python train.py --d_expert=128 --routed_scale=4.0 --balance_bias=true --rope_base=10000.0
Below are experts of layer 4 (counted from 0) of a mixture-of-experts language model. Rows are named router (the router's row for the expert), gate (a neuron's input weights, with its number), up (a neuron's input weights, with its number), down (a neuron's output weights, with its number) and show model dimensions 0-255. Each number is 500 + 25 x the weight over its row's rms, rounded and kept within 0 to 999. Numbers have three digits each.
After each expert's rows: "gets" lists some tokens that make up at least twice as much of what it gets as of all text. This comes from a sample of Wikipedia text that the model never trained on. Tokens count by the router's weight.

# expert 31
router:512470474518508527507559478495493532499469499497510515497522533525510510522464468487508511503535505455527505528509458549519463508480505518481512465477488517560517525541537507505472526511513523504509559469516552495485478553502523548516516523509540518486487516496484467506552480510482497494499521467442512539572506493504494526468479498475496525529531476502519514507498499472502530486519488492466517506521485486492509514484521473464514482501545500532491475471495511527479489514495502484487494558489489472472487495529502527456535507549487472494498515533522526502477497517451519479518466453513529436511500509480490468517528500501514488513495466458531500479541500486428527504440505486493503526486483518467506510466473506438499527493519508455513521501497524505482475461494465
gate0:524509490519463453469490473506480551514551470460503509506532520500492499481510530512483465475464501525499475514500490477473498557523464538521513525464512496546579535501511510496516494474512492482505468529513504489536482517518536450519543498456510470468499475452526492502536486456454504512491508483528568472495511482456511506471489486513461480510509496532538529526521503539520488513540498531533483511516485476477528467483520491475518485514516473501513501527494500518512496494475487506508500539496509529482500523489506468473503489516501507459490502474491468483513500509496466491490533509543499481485480489498539498532472471532500476503529476451471507433541495497489507481481505471485510434546478476495509512536492509491475495541478433491552489484505509466457506537523477
up0:509549506547477525524504468516525511498517493483509505487498520463492503520507499491523494498514513477483508502526481534491518514497508527517478507496536520483485492519527520494519476485520538487550538480528546465546483471509470488476507508518499508520431522483536506452532482503502522527489538500494550496472525472483552515537479488501512472519491474541495523484549559501487519507484498454493456535507477517543500481457515464496509470472522475519533511498466514456508469479548507523459563539548487549502504515504467559538516475495524485521490512490518496482504479482457462483530511492516528496473512495490517492548491511501505537525524481495491514478513491437450485512458525510504528529515504487516491514534498536505475449504493505485506473502515546531489511558471484
down0:476495477515508540513494504541521565496530497520458510488511517474514504518467490517522478491526471546456509536472516501467497479497465503472512518508465518535493520540519484529473438493513502523512467536506517518501480548541473483526512479508515513491525488492533491524538502510505485512506483532472517480514494505471550447480450523520492531474564503488535485486474497459568527513514516558516467527524502489488503478468519467501541482522506494509502464487479486522491481527472505477482481509472554519488528534491507493529478493540477520465493496522493527487486485489478491485465491512533499490551483544486463510505468471478477503502503489516543515465505513493539498498522504524544488482534474518532551499501491519464468465530486485529502503462536477514437501467493459
gets: "a ", "an ", " ", "the ", "e ", "A "

# expert 30
router:525494482516486496506504481497477494511456470501482522499513554526484463514504498498514515468491518466469483527500502519537459551460496511469542495474506493511491518500471494515471536512515511539550496478486529524485496536485511500491534563515535516503494522464490508523511498483499525485466532455463518508487480466537436450470503523494500488513529525544556507541479469546526508505502578489456505495498549477460516521524512469518499484491526489506470477485521528535493509506510517510529517521445486478525503493562510532472531521522490473484497474487506514466491543524480515498525488487478519484465504431498507482537453507524518465488498464455524498497515490483485562472461512494520493528480504505475549518482494476489529486499524496459489466515513509493477489513494502
gate0:503488475483468479493512513506470519473521490487511502513562504465500532549493496499496489420459511504501527519487501485530478499529524539511490505523511477508545497503534471510546496471520455474516482568524483492514493524513550445547539480475506471459522493463533503494528449460475511504476487475566528499489504488488506508482502517499494468511525555509520521511487507502540499511496499515502468540511529477456479484451533488477558466536517485489521468509536526500491496501488528507519464524502515497501514507471497474489518487508482471484510493503507471489502510519526470494464517495525521484504482493504526510486475473538497438494494483449479504456512537491477505497485558475521446471553499481513523528509472496484513442501480481538493485506513523457467521525514494
up0:513539519485508507512493480516513497483507502484453507514455539468452519534466478519510492506519496467484513496508475519468515512487490513513510537489522520477505498502520506506510507484512501456514517485503534488519470509477480510448520566515489528517460505516505506427505491509464524516505466512488546516461508525501479543531497521474500469504502467537497538467539545475520525490458495504530472493481488504535504474487520511517453458494520459539517539528526518487497517487519513484476508490512473510477503467483471537513509503503535481495517517450503514475481471518459496465529457500496507466448533498495554480517515479491500523530459472459474544497498520490453500488488520491500520532485491495530519482498512541500466475495458468477530501527505543550525526582486438
down0:491498458523483506502531518530488585458514507518461475500544492500516482478494484514505527528509481548486490563491520494518430486509494519502511498535471485532502493509516490477487478535541468518526503564537490539537472505495467441494503519501570464507526512487458516540514460440505500490497522506529469490491478503522530469468504500553469527527534501516526460475475481496518537500534515483467501524499510477501544491474515510526526506503493503480518474503461503532488502505494514495519436525486530527470485534496496510522499499523508504470532490497504503487447479486509493555486494481522484494543505508453521503495474479481427496482511508542496529490494505507508468504482534509489488484482500534525505484500483551498505487506430481496494495517519491505471518476495477
gets: ", ", "ed ", "er ", "t ", "ing ", "y "

# expert 11
router:498506506538487491513507514501488514480438481492463510495524496542480490548459468502532506501519528473511509527513497517530478520526513513488506483453524497519513504551482520521504514494471564510528499463523504477494502529457502523503512545535560522527512500497461483495553493490467511502482489469472509478531530475530461493503510556494527536553509496518500521528511488495485520459461488493460535513519497501509519534557529495449537477538522482516512496511508539527467484519507492474523495495487501477498473497509501553503545514524497451516517530480518557490458507545436485497574499491497521470518526489512511468501497471509508481479501486478534495448533517441479506496484488517453497522504526488480487514479489486469513509497533538487536494517494506461511471495490470
gate0:492478479470493487484482493536488558503515469469507483468545522514481454524456493497497510471487549507509508506474518507481486535527499529514499537478488477521540507563533478509530488492535473501525510529498477479510501491469514482526520563467509519504493472510480510472503429467493498512526536473527566494494526472469508528462502504468500544528483506521551499503548473498557486475494501507518497532503462514489467487495518455529535431523503498512527501549537504488501506473483520510520472504469506534502481484506524487515510498499469474507495529428541488456494511535518479484474557488511516486500496470501516512479502495509495460516494487496488520485506537476480510507483461471527500507550525473518527502526458499490510479496476486484530480502477498429484488545513485
up0:514521551503491519553485529518523487495477495490502497488453502462521455525485513479498516516506488480480517510500498498472552475495504488517470541502530488467494546508486502491517492484503489503529561473514512454493492499464468513481496547505497564491483508504477522452499520515544496512472502522456538544494486508474525499531495520489490462500475484536508509502521535495508512501470465487510468555466474513526474485421531461520497482448554483512552514496511531487496494437502472469450489511520510557500490460505497526538497494501480455471524513455529553489467489466500508487518520491459510492479477510498510493494496497558490519508471483499496514466506520478487477510452516516507480522529514504558488492492501521497489472500520497482515541529527529538487487529499456
down0:509519522460519514496525520490495559460552500537499515484514518490539501520490468512509491504539458567513511515501490474478476494508493480518516527478496471513487490499507511483435479527498474503502514544519502503509488518535447448513476518497522518505535489492507516477514504466520476506482510484478519493488535508501508474486460515488482506494505484546477471484491549446522509517485505547514475517492495512492489494494533517521545500528483482499522468534419462504525512478474480523486464502498559524462514520506479528511469480485449519479479474473552520503464463475481481554483486508505505497545478535495522498500494445506421497494523497553508547502506500476508477498506501499515473483500471522519505471485451493510465513495467463462510483478525483531445487483503468
gets: "S", "L", "M", "B", "R", "C"

# expert 9
router:498508486519479442528498490474453504511477452478462520470544489531460505534488451489530517469525499490513505542492515497536471480481488552484530475497524518512512502513439477507462542515505543474538505514486494481484530498452509529511529528511510524562524496502504495566498500493472504509501482487480485502510499470553477551495513545441490510546511511498514497546501494498498499497490510498461467530507514494484472513547520476495564481508508516509496498492448520540480514505492495471530506505461463499562507479502469534512525460537477489510486495482489509458457515527451479502505493493485528482499551451540483496524490479496538499471500485471525503480480494496467490506484497502487481500498540498459463512478503496474516492490509506492514516485545504456477488459546487
gate0:544510484512490495482511544526463538513521446494480479491553512493505490516497517501483488450482506475508504509494525485450444497551489484471473506505524486529567509502516471490503504474541453497497510544533463520523470514506527444481523496464486473476515457465511491485541469484437507495502528503534537499489522460469491513460498495528470501518541500513527496484504483506541514499492505512526483545492515472475517489492505474468549456506515479511503473501528496489447513469471515521538491502476526537496475500489489497482496530475506501504500499440528422456502487527504492513470509519535495485481505480505510526512512476527511491508491463472480533461514518496502510485474525501530485474528516478496532554510489501484483439501455460495498468480503479492447494535526481
up0:508543537531507545518487496542533506495497525456507507511490531467484524515482501509544463528457505471481491484498462495501517533486485527491505474499505516475482501525479523526518503498518497463533512496486537495499488515481514522518511520515491560518481535510504515478532471525553519517495489505497516514491498506512511511511465475479502464524513462539503508513550576486499495505479499490483457452521482548535468481477555482482462486476551491498533525519512514476519481473538508472462526494566528505518530482483480518513528496516514493494519531485502540509472466486499497464525499473488525495481499512467533486522478483508532485535474514494485538501488492431484471485491549496458547502533480480508466466491463568508445483522507485505511524522514559512487509549493478
down0:527487449495499523490517498517494573487559522542423489451517502477542513494515506499489476516535508531511519526515537453485455491510456499487527470503449476555514468516517471485452457535546481525503484584525477480466489550534483479494503517520549482494512497487462520535523469458482467509499537513507479457493521481484507498491499510490509484507538501533502460483500526470536504518495519519482498518518503490500506499475560532517504508517493482514524477516455485539494463495518480509483459500514512527497500501463476499529478513487522507481490499502520477533488488467498494521493490482495480480516484526504493536495490498490475486469485506516483525508510511512497483516464549445505506450467479498515515515490460490502489457513480461469493516463551498484459515496493472
gets: "e", "\n", "o", "le", "a", "u"

# expert 25
router:533477493496500466496527507465487469453507494492477532530542516504455497504467474505495501481510488507479498534539511515534488485529482545524518502462522535527534510495485499504487529507475519473513507490536489498490520494475518493466549532524514537543504534475489488516575483461508478465518509487481483551537537503501499518474522508497515534524501466492514503520506467503469509474488554502466527518518499521544471522529493450447501453516515499533516464509446539525479533549522514448563518489479468458518497475504513510495520462525525503500506517495523498514496507537478487553491477486473524474497531474517465486504526478499502461513529497480519477469524526476490518530507498484436469490497507487463510552477491522486497489493508518498480488498535486539475460445498512
gate0:518487465481483504477492513509459558480527469431521472484523513487495504497504504517489514435481546484441467494484519492488463506510498522485495520425497475511566527534517459510516509468513450518510496540501467484549478528521524445532512500452501510504521490493485513489533442509477485535473537498515567488488506463492510537467452493494472505521527500516534490505499509496540493510495496527515471515513505494508480496530517484492529465508514498491502448539516488502480465471499510546495493518491520522505510507463499458495499514528473488484490489451488462466482488542502503507458539529522506457495479465516507497508506494535500459507494478448491525473485520510508523488493512461543488498553480486493541526507518479500509443497459475478501480486501494495468512504476500
up0:520560529510488533517514485537533490504502515515511486499471514496517497528495513489504496519505492500508529503534454480504529487489490503481461488540528537483488518525525509506529494497513541465532538533528566499501442481471524505490514516499522556500501530492508523449516502498491539504463479500524518519446482513510521522503492517505518459530483476546483527483519562501496488477479471468479480523487465520539498486469554480523515456481521488505507558489536534481473487459510500490469497491505512514504515479515515505515514516503545463522515499488514508502512506491494470415518508478475523519462507469493518464523483499530522530524477487485485543485523478458507473487487533511479550478488484509506511473522483551515463462490497484518500515565489565523513514560513474
down0:480501483527509503500539493504474561441520499503471468456546501473531499495524469509530454486509480503496505522497499505509464491476487528531530488514474489501471460516535485514477503529537503461540509604527503534535488524538513508518498508515546504512504515450492518519511486474531507521486495559490495514492546514507487502448474490478506530470550504531522471492522524492518518535513486507478489536496478492504555498506505466500538518505496482503506459515474490546549460507459484533493470467507513488477475503511483527529499505503505505486479494486500496511499460452474514539506490459497495518516507550467475517484506478492421501486535508500522528487488502482518465526482499478500475497484462520490518497527447509514494466518469529501479502477487434495458523514513483
gets: "\n", "- ", ")", "3", "/ ", "5"

# expert 28
router:501482494498459424510536537485474494521474523499467513496525519551465482512462449516512551466540500490485534523498502480528470478516474515444511493459500494508507537517509525513455539501512544537498502493502485525505511515478540522514544517526539514526498502509505504535531491440487497489502508498469484499537508512528489495503510531497500504530505491527499512531492451494471567500510544521497498563503494515495468522547508483478537488535499495506497468509493523532482499512506514454550512505455497487530502463512491482479523479565467492509482494478488521481464474510468543516520506479474490487507501505489501464516524476504521442511470477464560570452501489501478482508464483507497528495481508497470498513466526478471475497459535482511495498532534525487500503491522500
gate0:522512491496511512492503507514455527501532495451502471482593521468495508507511467514492493434479527483503508504486518460481470522539503552498521500471458527526540504485537527495508513494500463501497471556548474509484510498535515441532536483493496488492518456533502515500535424488504517512489540503516513501477494491475510520475515508471494510537528524534515505506478461497562463520509512512539484523544481474498526501504501505510533479513501494488530449508536480516466500481474522518503488516513535517526522503507499461499489538518498522498447493473498461478516461513492475514493523527550518484488488479530505523508516434527498481505484500466464494459489532499521476510489521468531440484532511488496530499508498480491493465513493462502519469505530528482453543514485507
up0:495560516494476527525506490530539477484511513472516500522485514485493506507488526510497507516505509453507502487505459476494531500473509490478498523534489521452486505536502465498528488528555536473531546503529541497534471495457473544498505528505495520506458502471508492466530468510479524532502483505521546517463471508489515487537488446486486446533470489521505539490551576490517483523500459485480483522497482522522473520440518504503498493450522476528514533515505534496503507473530498505452505476533447514498519505494471516545534491483526469508508529490494518493494504506476493478504484477468504492502498474467531492545473462543508496504471463456505541484512481471458508511464534513482523527512474516516480468508500545504447470498484523479499494501497518539480493554464462
down0:498514509547510476488548539508504529467552526508467485470531510515548506477524499548475504525526510528507544505499526494500435478534512509487548486500448448520463480487517492493470509518522499491497493579476509519512446527498476444525473508524517484522502519492517510518533489433495484498501492495495471494504531522510477464476499502498504496510510508503486460489512488447522519492505525534507505529493463510491517472481517517518551509517473461503494487513476527515516484516477487529448481529473510530466497518494458488552489512522475494489500508501539526493480468463482514549497513473499433490545493535495472507478488472487449449481459503514507550505502484501510468487491488462499471459505490503530501521527488516496513485508483499472498489476513492494427462470518488
gets: ". ", ".", "0", "==", "\n\n", "9"

# expert 22
router:521483482539461491502555461491481464497476496506489530482549531556479488466462483488514485509497487454495547523502520504540478521493496536496510476486510517528481533535487487503531547513492525488537496509503528524495521519458510523483512562514524554501509503467496487535500486490483507519524557445449468521528490501533463521539532504498500532517529504510539548520512491537522501533484489500465489485522535464499497506525513507486541461543519510534501493482522509557496522505487468490483534463471461491570476441508463522486531500537505452496471501471508485461469513491484475482512465501495502480489517503475494470501493525508494498447498470456504526467507499484488512491471507531500488528482514525492511500467522497498532500483520520466530461537518509529479485484524485
gate0:519458524485478515495499516541487533488522492455473511516532525492489491521520508506511497460483492470482504508482529519485474517535486527482506541530504468514550540508545510503515514512502473486517525586550489504484482502502499459500544470503490469439521494488505510496547469503448504532499514481544512496464547478480496503487489504524481487530532487523539496524496499517524486509525482511530494512515490487493483474525509451477500448507512495516507448551521547497523478511458501491577495521483517508518472528493506488461512496532527509490524466484510411491508467544503473512510493534535532459499500484524513497515488488518506496495497482461454526499511502537508461469509520496532462480535509475525548506498507507493516469527482476501540468491486501468462506548489479
up0:489556481518498523523533498542523523484483490490487473515495560495508532526485487492518483506531486460491541499500470495514513534474460495492501491517512515473497513484481516487497492469512516515514533509499572514494479513473504501468515549524507552534431512486512528458512486508480522535493496493525538540482476480492521516544464493476512509476492432517489528488547585479489494484486505475527485506471494520533515498429506521489508491490534466538515512478532536473525489456539497507469494458544480541499503520503481530520513498470500478495554517469518547478507482490471495483489485472499484511476501496471521462488487470534517516508463491529512559467522490461494517494453539490500516519515490529521481483518504527488497483486529468488491520535501547517511493527462492
down0:505499498503508510530542543507520565503523479501481496480565509494518502460474494473493481511531455529474554515504492465475492508505483532488485472503442465494503488488535512490470457503548485531508465561520496527502488543519495460521500517509506493474520508469462516527524522453482480480499504508488452476470550532510507449494490497525508485491543515524542475486464515498548503509516552489500512498523509493480543488474486488485543506519497477526524469510464509543486491496484487519491467500474523528443499506505482504507499502492492530516463490528517511488485455493503491552462490520508505482528467533483486533466475502471456494473504515540487536489472496491536464477482518468497472467498485507521557525507469524481483462522478473471493490482532466492429497508477505
gets: "a ", "a", "was ", "ia ", "is ", "ia"

# expert 6
router:530509480505484481481526482506478519464468463461479506453518519542461493526518457484509531453505582496477489523514481520492509477462507508453501495451547523530521531495514526499459507540503530517488501459508486507461516514532502524481531529503554525487534530496489514503515520493490486520483536484482490496533520484532465478509513544480509550520515531508503529513480458510489536515515482470466493517497548489490506484535556474512536502513501520541492508488524521507468510513504480462542516525461444439558512495546517528473533488559490482482506513515460491512480480508470524519528475471520503485518495448503481470539533472533509485508515461470502484487533508473491506513470521482494502504494516519484490502442508503477496533493518487480523481532510499475503483496522500
gate0:557513496516467533506510510521470551491532464496490504497553533499563531494511473503510491477500465515478501499452509470492465503501531547455491523495528467518544516541519509481509486509539479454501464563498511497510471490526521435496520464466489498491512471468506519491524435495488505538470515487547530483462507480442495513495497490497499517503483521499535532529486491504532498500518534504524506533477521461485490490536514447496570450520477481481513486510518518513479489491512539526500526548462549495526489534509483508524479502496472512467538511521514450497489487528500495486478484516496472477518500486520519518487476493535514440512505462481476513503496527510499510499487518490504491514515487474511515516508463515502489439537485445515510464510478494487464509536524509
up0:522553514515530536514502497521545513486502489459471489531486541449461496498501501483513492531498505470509528482518501485486515486496498540533460500515518518475494530502513491536515505474504514462519555461468534516498517508461493495499494534489476542489420510498534524465520480498506527533469546492504547514467490488521501493544494487514499466489484481522481488521512560515496504462487457470499456500522463544540527510475515516521502457470524480540533520503517547480501487489507493500473505483515452538505495493458472534509513513503513468504551486460530550493514518476486491480546485504536483483480479503491530504517494449536537540501466485515498545495540500480487518495466542487515539486509525504515483507515528529492483481502509512497503540547521525543524493530465472
down0:491499491516521492510519508499506572476530480537463469475509477479556534527520495483491471510535499554465517543496506511491476481522484519487513462499462486527476468521505498487475474512516486544492449553511504491494496517511481465489506509516530504490548505510519556500529480464470526518490527509505495526494495514488500460484447515466484527524556525490497486451483485478523518508481480507485526495533487469500530465500537470504543537518504482535455475472483483526496477512480484499495459511525493524496526529473473491510500501501488505463527458507501488503507453499512466519462503486475433521518507493525507470480500474488467505505501532519470512462484459477511527492506476461531458490523487496495491515542477529504528451555451477504498481483559488501446462461485501
gets: "s ", "es ", "tion ", "ation ", ", ", "ly "

# expert 14
router:532480474519486477489516495485461501479461497492483526510562527489501526536490463475497513494512502505505492543494479526519472494491495543507539506511503509516520525537482510515509544498509537506532518494480514525473524524496525508496514553549523523539528507475450473513503500460459505473483505474452465522508489486498513495509477558476533545527530482515525544558512455520520505514500495493478522523562495494478470504481501479489543475514560509536543487466488527539479528505504504504472529526483501495494443489527467537522534510522522449521496543441532496472457483533508472503540505459505510461481529500499472506501505510490533479474483478454500534484542511492467538480478473466498481527473518499467492545505496496463509494518499490495521483506522552501484506499503509
gate0:499488471489513502460517485499478504516534484471481499522567537503485495521540516484493499467477495478529501479533524462471462480519484522512468508542511490551569555510510498507512498504531440494520542556530493481494513483515529434514550510472518487484571507496507494512508473506491502519497557499534521517468497521505514498481474494531469495520515485526488495518499479511545471505497511503517508529489490462504510482493496460444525475514503539478498502534489525484479488495501514516499517541469526503468461513499502471455515518498509484483497526473485444478505495537507497500484487492538488476499484468508485519504485494523522491541486460465480532475508518508534491475460487501534471455572501490476550508544493494488494435532477478476553486483517506479489520528502474
up0:539542544509499550558502526524516503499506503455489504490475553463491547511474489498525516498523492496493497458520468508471519526479495483482472517485500500449509510509490492495508533498514516457520522485493499486501502530472495471495504529503516539541436519513527508445546456500488505526503525517506557514467505503486523501525480511496510439513476451546471524514558587491500528490485479474501487511477493535506482483464545460500496498484537487528506533514493532470510481448549497496490497502547487543521505520492495527496541489482503530524524487502511506478483499484463476472531491469504502500472498501503530491527488484507526527530478472512497492476496525451458494510479531492506505519520501489542509459507494516499455469520511488474470516524527537572506509526486490
down0:478500477517518498515496503495487534459517515534476483466510555493547492484520475504513484513557513551494489534513525447481396466497470537456541490519493492531494466511510467513482479520549532510518482571498470507507493517536479501488467531509546510441526490463480530486521470480499498521526494482510484508508542478491514470474489491488490488470516486502497445498487520476564494540501501503486487520504492486521488468489530492517531489526489484501518457510475491551500454513476472538522481485506528508460468497477490500519514522500475516532500475548509510487468480508486461535487504489509482491505482538496492480488521496492443510478521496533507545489483493479512466482474480466496463463492467536470533489506490499519488463522481513512527487477509502487431496502481483
gets: "g", "d", "h", "z", "li", "ang"

# expert 21
router:493500488532474480532505503491489502474460514500451544471518509545478499508482493504522498492517539445500498524541502526533472525515484502498496461453516554542510530517492495482489521523498560522521496498529509448484508515496500480509509538530536517542501512475481485499590479481467515475510539495481510498527526497536472494504497548501531564542517496519500524521505470488473533474484513513470544524513505491493498509501522499464532454550525497490501500520494544540480492516521485472490515498473495484480517492500488536509550477518509482525497561485491527494485475548472490481552527483480495463520542497532485490538495474511492461490517483469530503438543507476491528507477493493431460535483498488491535517492495465489490505458513541487502502516497506504490482483504482
gate0:499515470446511494465495488508475537492523448476507532485526531497461497503481516514476497441504521493508517540515541478474478503510512543481505545503502473523560523528519449516520507488515480518512499534494485491527477484496528450539501538462498477481486447473522491517513448495480510495519507500548558457485525498488522505471501477464497545528494486530526511522509498475551473474494502498513479518500489469474482491493512472524541440510494538510505482526555521495505531453493490502539500541477549540481510517497476464487523495522486491492503552459530440484512502539505478478478516517499466479510495486503507518503467505525511433491505485499523502489519527483464512502469509480540517478490499486540521536535457492471481456499485498491528516507461496468482500516526481
up0:511564524517525527519488484500537475475482463481496512496469552438533496506494540504478527529492492471487505505516511511474527472489512513487461521492556528480496528499489477498497493466505485493536527489522519477517458491490492483492488554502496564503502516485498510442503503519528524530499496533477552514483507521500521510544495513486513480517490489558481511501525594510497502513485483473480471533497483525550477496451545476507502481470555470526549520509545535502488464423488472486472485512529503538495506503481504518516484493485495466514511502450522520503485480506485497483497517486475500482477483501486492491526470495544517500480467508482509543488502499467487482512478534496507498505493490492556497448472516548495478454504509516488500525532498542535483491541479467
down0:512532484464512492491532508468489551439507490525476531462551511506558497483506485526496480504528481510484486496498523460473454454507472472491508501513501544491488443494480494514457446540530487495490501583515504494539515525526470480523498542500540512500508488503480522488527490451497489527488524510458535538474566491513521440488468485498492510514505461509507451488499548440518486532485479545533501513471450499466509505502536497528511494502465458514519466491445491504508485477503482507490458518511528539464501514520507534531482492494486516482486508517553520533469508482488487522484501494498467481513445542497469480484514492490467480498498497511498530510480514492482483513492512501534506489514483488497493475506447509524468499477506518492526492477519475487458495482483464
gets: "R", "D", "S", "H", "L", "A"

# expert 10
router:530491490493476474491513467501453470495476482495481489459514537514470489520489471520488542448492500504502481535502513501505467517502495500476503492494514518497533525524497531490463541512516507504492503449554486506494480505513554538483586579524554533526486506491475517512517494498498507490491511471457519513515520453520477493515533554446484540505511498527493514519522443487512529493481529503477501489491551512467493513530532442498502462494489489535498464513499526521456524511496508481544511516461484477533486475542463525490503477528543497517495516508492505490510533527470499514518488518503520500497524423520504488511516478505491487463462461476530500487514499482484480506442514524498493497477517485480523526451509473488473510462522491477478489523562506532514481501527504
gate0:540486490494519475478500514501477527494527486471510520530574517491487529526504494506486491453497533502491483499483499471503471498506502521492515536492553458494509480523552490489511485457514478521519463588523486501528490478531552474498529542479506507460512504482506537490531410470462523519463529465537517466500504481479498495454498511517482491522517547525518519506487477489528480505517510541538516547480494509482500463521528470488555485497523486512511499514516487507441490475502538521522502513504525502499505529459483452491504484505501501472490523465459459474503523526498493498485512510537526496507478468515487521520502503527498492481511492486462493474482530495504504466488485492492454472509514479529526540513463469502513446546504472484525471485494520509436534534528503
up0:546562506535502499537519487546555492488487504462522497507483543454492504502485508484525484517520484470506501500497449471484516526504482499521487519506489510445504499508487509509530524518544523515554516486501522511515485505480513496485495521504473516527457499522540540467532468525512549531484490506478524520482504503485503499526485471502481452497487468546484549484516563492505492496498446482483472528509461520544521490461548469529471487502536500502519516531507534487515506456532487491454529483520506543506518473488478532527532524481520457471509501463504502478497488495471492469521512465483500495496489476491534467541479476467540488522471478503510541457498491450483498508467531519511537521541491502523474480478526552481474478493510487520495536513502537524484471518485439
down0:508506516503520517495529525498496553470526535489460462488544492487509511511542495495504509517518479490485521524488533461508467495553503560536523500508453479501486479479515475513465461525565503488529458539511477532512495543542490448531525484512545495486520507528514545526492484455497477520455511503489484464490553498496509467506471492487499501500549508522502441456495488465516511493534513513493533526505485493496552472497470517497541498511509445530516463509477492531510512486487498530497455540491529495475522518498507484478480516493510500519477518497502511456484488484519509513484502488480461530523474497450471551486483468486440500491472471506487535501507539520532482522498497466517510464486488471513513501500449543479458473492486516486474470500502484474452522451511500
gets: ".", ": ", "-", ". ", "'", "ation "

# expert 20
router:521486471515472485496524492493503511478475477497468493497540502508485506512483487461502503472495531490489513531499467522518516516525493527489570472474539523515542463524499478506511525526492508502505501470524512483463500519479526515488526537509531580512534519480519452537510509449512512480497486481481494526519575462536486537446500499513533509520506488510543510519511463496521513503479528524443540527546510493515494580538521475488509457487508537511531498515468540547506539495480516465514516491473463450533502480506530553507523522494521492483499504486523496488516510482501457549518507472507499487504496457501475477531474494534530466445519500447493490469517534449470494487505529507473482474479476511490483508461475529478492503477503499496520491492483502531488468496505501
gate0:537487489488493522452505487491481557485486463444496506509527513501485473505494487516494527495494513476482510493466537470484452482540508543480518520487524509532553507528530465498517507512538478495470512562542471537501494499507539462504541483487486496497495479483485529495535447482485487507481533506525525474486524493514528516493491466517496520516507507495521507519504500509524511515498510501533489527484482493502511432526510478472527457529516497515487467537458506508455509481488502523524495556484492540509493480470523454469498514488521506488526549462496418484491486538484498515468518493527524470486474457521497507504500500558477476506480474456484520484530544520504481501482521480515508442571482478490526504518486506498492448507494461511524475476493512469452499534476459
up0:514563535512525522562494491548542505477507493492530495489491515479496518505499472470518478513489504503487500501522465529492560498485481513505469475502518517496493520516482510487538496492536489473523516510521548481529474486467491485456474538522514528491442513495487510458526463502477531492488492511517545535484480509464537512524496480480537475529502451524463552505526538514492516501486481458497451488487504525532490490448543472518495461442532492537543498472519533486494467485557500510474502496506465534495495476490478509531496520526506468506514497449502509532522490485458468464534499483487502509471523527500501452510504478500500524547468483494488511476491504445498536492442511502504491493469506499554486503521499525464478477493483479495478512526521558545512483519482481
down0:506498491529476491516512516539526546444548488493491473507551502509526493506492491539458470508550479524492490558500516440510511510509452506521546471522469492509477508512506490513477487506540493487502495570517477532503493544538483456462495510504510537479543504470483535513514478447515509528461451531496481506510511520504501458479482499506479526498541502506536484475505518504485528512508502523490479515535506494475528499494528496487518502496474443546501463492510494507503474511496488483523489486518502527451457514477514515473506505502516537495479501505526515493467475485489534543492522501501502484513480581492480508509465483506410492479520523516499520458481491491522466488471510463518455502503470497524505500537447508513530500543457476485492484467541474530471495493485510
gets: "\n", ": ", "0 ", "|", "- ", "m "

# expert 0
router:539468486486488508506515488501468499454517503496488528484531527480471506528503457502507542484519513498493457542496490483515498471463499511491496483483500530522531502517512498485488533521504526499529522457537489529474495523510560493507533548538532510517500522468453483477533551480501481488469502482478493521521518466511480531481473568499519536529549501545524519523466485510479491478512516466495518505528500551493490504493518467472476524503561482520497470486503520523464540534510505482530516547469448490480482461567490510515504458524518480464535532474522529525493478527488529524510500473459488473520498479495498504528519464498491477470471454482503484487534480488467527503480506483489493491498509500457500548483529477479536470487569516459474489529503517534492514468509519
gate0:515495544451504471454477479540484500526533482500486487526569510517482507527477510499523501437458516508492482509533513465497460518502490530502499504462510510505549511505537502479496497492518441493521495575516474485501463495498549449523522502501473474517515489462516511469536471479465457517487518477519562485472482477475475500451476497515469499511497541524547460538478510502546487510527502466484514519511496472454471455503496478506550480519527515507505471512517489508498493456484528510504471532465498498482502535501489459488508486533507502487522506450504481502508494554479479494472507501487517493476460494501507505530503469541519467518515460451475515482526524499513504474496514497520452470515487477478536516519471492502519496535479464481534461515475506489465518494537511
up0:495538518514493526520475496553528498465511505493488517506500515464509511484498498492495520538534497471490513490538501470502496490526487517481485495508513527436514516508488556517506489528515528453525509517535547485535492504520468475480514517527486541481464506472487518467513474506525520514500485502501543541503515495500524528543497475485515501522485459545498528491527581501497509490490497468496493502517457529530494488449569520517485483475529479514528517520508562453499500471536474488463492501533481549535534485499498531537520500504504450500504511481502537486503490501470477495529499475498518493506483485498503504508537470507517513499487497489500531466500491434509493524479540508460491488525485534545473481518475585497449467484507476505528508543507547545496509556499481
down0:483516497485486493503521510521501536474500507531478507479544516469549485491486462517494492527515473536488502496512508478501446488514523512472528488496460470486483524538493473486481487508518492447505455581516500488526469545522428465502490501489528481495510478483499529510525471460502493502486517470531508499493520523486524478517479490520513490512545529513537477498477509459535534511505515526481475540504503511469529473478507497514532495533485467510509478513472495555495477515466487503501454514497523524502513539452490503510457493516484508492454508505502564526510451479501505552470520498500481526496495585482503518502496480471459479473500482508492564518489499479542433493497471511529496463518511519504502489498484507502491485506453468484489499485543498519423507457498511
gets: "o", "ed ", "es", "ing ", "ep", "os"